{"num_hidden_layers": 14, "hidden_size": 320, "n_experts": 32, "experts_per_token": 2, "d_expert": 96, "d_shared_expert": 0, "hidden_act": "swiglu", "moe_layers": [1, 2, 3, 4, 5, 6, 7, 8, 9, 10, 11, 12, 13], "router_score": "sigmoid", "normalize_top_k": true, "routed_scale": 1.41, "balance_loss": 0.00428, "balance_bias": false, "router_cosine_scale": 10.0, "init_std_router": 0.00877, "lr_router": 0.000661, "vocab_size": 18069, "norm": "rmsnorm", "norm_eps": 1e-05, "tie_word_embeddings": false, "optimizer": "muon", "learning_rate": 0.0125, "beta1": 0.9, "batch_tokens": [65536, 131072, 262144], "max_seq_len": 1024, "train_tokens": 458300000, "max_steps": 3629, "dataset": "wikipedia_en"}
Below are experts of layer 10 (counted from 0) of a mixture-of-experts language model. Rows are named router (the router's row for the expert), gate (a neuron's input weights, with its number), up (a neuron's input weights, with its number) and show model dimensions 80-159. Each number is 500 + 40 x the weight over its row's rms, rounded and kept within 0 to 999. Numbers have three digits each.
After each expert's rows: a language model's description of what the expert responds to. This comes from a sample of Wikipedia text that the model never trained on.

# expert 22
router:546523566481533490540516490486505563557559528444556513518510484487569485446536520562510529471491510492481531478491502518579462543512518485444507571474489531503569526502571573520446555415477486439578426484528473601514479467493445539456470524
gate0:467501492480516439499441566586518551522507442485464476500502479452514479484604501496510454481460527476560502507574494564495509523534498486527488520515546500531534486545494548419564456504490522406452445466493516535485488530463525543493460565
up0:478523512483509498573561461521503497510483455522503489562483530524486516562460501490430497532569497480470524497474467458500484480491509522436499505518446504449524496498435441538491531536574420547548512540453502465475542565467437530507544493
gate1:517565477508499454506558507530566508499549566549490519516468483478453574498510471558488485491506577502412447510464493492531477439507544530523580527480534526525593491486448521523522506511511547516511476462453492473564543496455509475440531514
up1:515547464471574458528499492463523488530510461478508439524458419535518566482571487516503499544487528508474468413550485556533486533490460489498553491496485512533571500451575405550520529502468555535476551577512463525447505406471517529518427531
Description: Single capital letters or short capital pieces starting names, acronyms and initials, such as T(azi), IC(J), S.S., often after parentheses or pipes.

# expert 24
router:547496522516454515564544457501441487547491542512484525525507510420518503426520518573555536506486486595460499511497478525499441536538483503510432478506537572464652490509494537520455492382487485460499491463510515515492531511547500562512553538
gate0:504505550577533488513472453457537511568439507525448548469496489566484544535481527539478558546508552427472512544506556495468541512459497500441493457595551561504537523537502528512492492493504496377601473473513558436487474435512500519533556580
up0:505501494514495410462551537448487468509480531559442498406523553565500498524452532603496546531560542410550495467526486449481535465508517560478477508490511471425465553520500470503534582572499475462509506491561523427591533475481520533518518496
gate1:567409475500494461502541490514548489456490457469534506487473470508522539483497516490553466492477517486509503516517519473489506532512496531462474478498411581457567417482441559531503559462535502448460485497508562530465518496428535460497505510
up1:511571499497497492572424424586449529536461479473523536450547508476482534506564491507479497493460514500503567486467500436538514385510539464490397529491538531447475429447495523453519402531540482484484464551475483486512497445460555489501482508
Description: First syllable pieces of proper names and some words, such as Mar, Bar, Sal, Car, Al, as in Seine-et-Marne, Sarnia.

# expert 11
router:538439469482485528504529459480439514467533522458561473546530490507544512474540477525520501499497517566472482540484457611498486547524543483514456478497539518516511530494473570494529537476508482414530438396497463546518525439437516525524474450
gate0:493480482507446483519532440532521446484460493506499432554576526551492525471546480535547512488482465497534519515517463590492467534520530534500478496482482624546482505619415533505496531485517462452464441433553495403519523489509610498474457504
up0:496496577521592503552457506467482485515513478521495536400494455461518556508441462459497527538530511426541477482482490429525451533483566484493556505555558456493534491479578503520444449494444511567518478534484451483468451542520475517519561539
gate1:539541504535574503542512478597492605477564456490540523519516488470487505541583448526517471512501498471443584474485479545541491477526572505527517462560494497483506545440429533467511484499515477525539551488469546496518479447457473493538489530
up1:521473472546499524418469474483481506516529451508501534460535485446525574490517440461469548482498523552490496573513509468510525461499510466515491423466539407502538449531515446516494482571527606538505503550543463381521523553530462517537419539
Description: First letters or pieces of ordinary words, often after "the", "a" or "and", such as s(ew), w(acky), dis, Sp, Dr.

# expert 16
router:538484489518483511520495486510485454454493528490519486556492465466513496469532523508498511539500469608485513488570473595466541516458493536543473534456466504525592460484511561507441584456527462493485427474559592533541533511518482504541575544
gate0:552455484534477524480497517466533488429524569540493530523455504514548491473512553556441440552547490493499400475533542521446536464553501602455488436535457537548518610495482503503533501456508488454490480523444583404471539527509467532533508552
up0:495491477529497469539533521524497547451510466496485533482546489455536474544481456475552452530522500523446535470450459505537433483517531537508557521566513504480518475547506448524525504441542553481533538451543421491452525531443531506499569506
gate1:511458488527475499475527536531487512505449502527508478566570434480534497445510522469455461464497522489480445484458490542497509412564538541487490498515518415507570540523558556574533545458459572533499526474563541520508521399547592474544492527
up1:499568513470594528496536452502445491547574477493538538549513460539537490465481446512527507421451489535511549501534528553439510530512502457464535530524504538459470459501435485442512500534488461457473484487477446460521539518541480551480483482
Description: Forms of be and modals in passive or copular clauses, such as was, is, been, can be, would, plus some word-start pieces.

# expert 2
router:538450543487433472519571493489476467517526502466496489578505507437568472486551518558491539496498499561443508571482430564535470520535490464451462494530449569466530492491472474570442550451493510525500465462518493548528493483533474516492508450
gate0:549418525519509565518519492610536476539538498473448416496513497487504478510558501486502514575529533491483483520544547572501571561541591471545513485473427564555502524481478533531449478510529541514486497495533471430559442480475499513503587510
up0:435446489498539531557513495594534538543531493494451518507516483485491424549501528478458550501520460520461483500466560460485542505542547499461513555436481478499581531476499470534415441579538461504519517490523506592511449441495470478485578528
gate1:485485463524507518488487506537497448426480462532454554548493461443437465558485481516522521576504493469460450465446504523490481471422536428526463535451502486513522490434493506485482491476466515536411466555533492541511440522477515556489475545
up1:588498431571534447494465463514494523426472520622524535485520474527491518522481467455497541513493504433429540486486511504504555464526502429481468504448570462555529500459483473527501505490479537512510450498524496515470456479498533488484470485
Description: First pieces of capitalized proper names, often rare personal or taxonomic names, such as Dun(bar), Luc(inda), Som(eshvara), Fly(ers).

# expert 9
router:521488524510435506497535504528402492511571469509522563531527548508537544448558530612498499477499502510454522588518427534481471511515482451502458569471450535502577558476525577515502520434549498426555505467463531637506538519450420579486534477
gate0:525511480472374532474467522510498515523551536543556518468487531534596514529595451504532501459507539507479546539431420480512535453506539519488560466509467508489555474510556492500504490496478476381540525486488512481521506440482427523543445477
up0:515439488451536379571460445527532483514450446532489500482495508532486495506449523456431446573396464565515518501454493484425538538433516578412528546488510511461478537542527506450488479423421507533483500534489460533516494544483547468489411505
gate1:495556536494492525535523515484478552468509392443553527492475591498518556583494502513442516480480509493490478538458552435476488496498487462456516474521516541530552540431499488541507572471529514410494570529542474495443529552429480493543554498
up1:496385456496524426505459504533517474481488483514534484563513493493468495541447556461457436508528433451499494521571495510393494545504540494544453552524436482491476521482533528470528565397461489467509403464433532505480453439581442460470552538
Description: Mostly and, commas and sentence-initial He/She in biographies, plus career verbs like attended, graduated, studied, worked.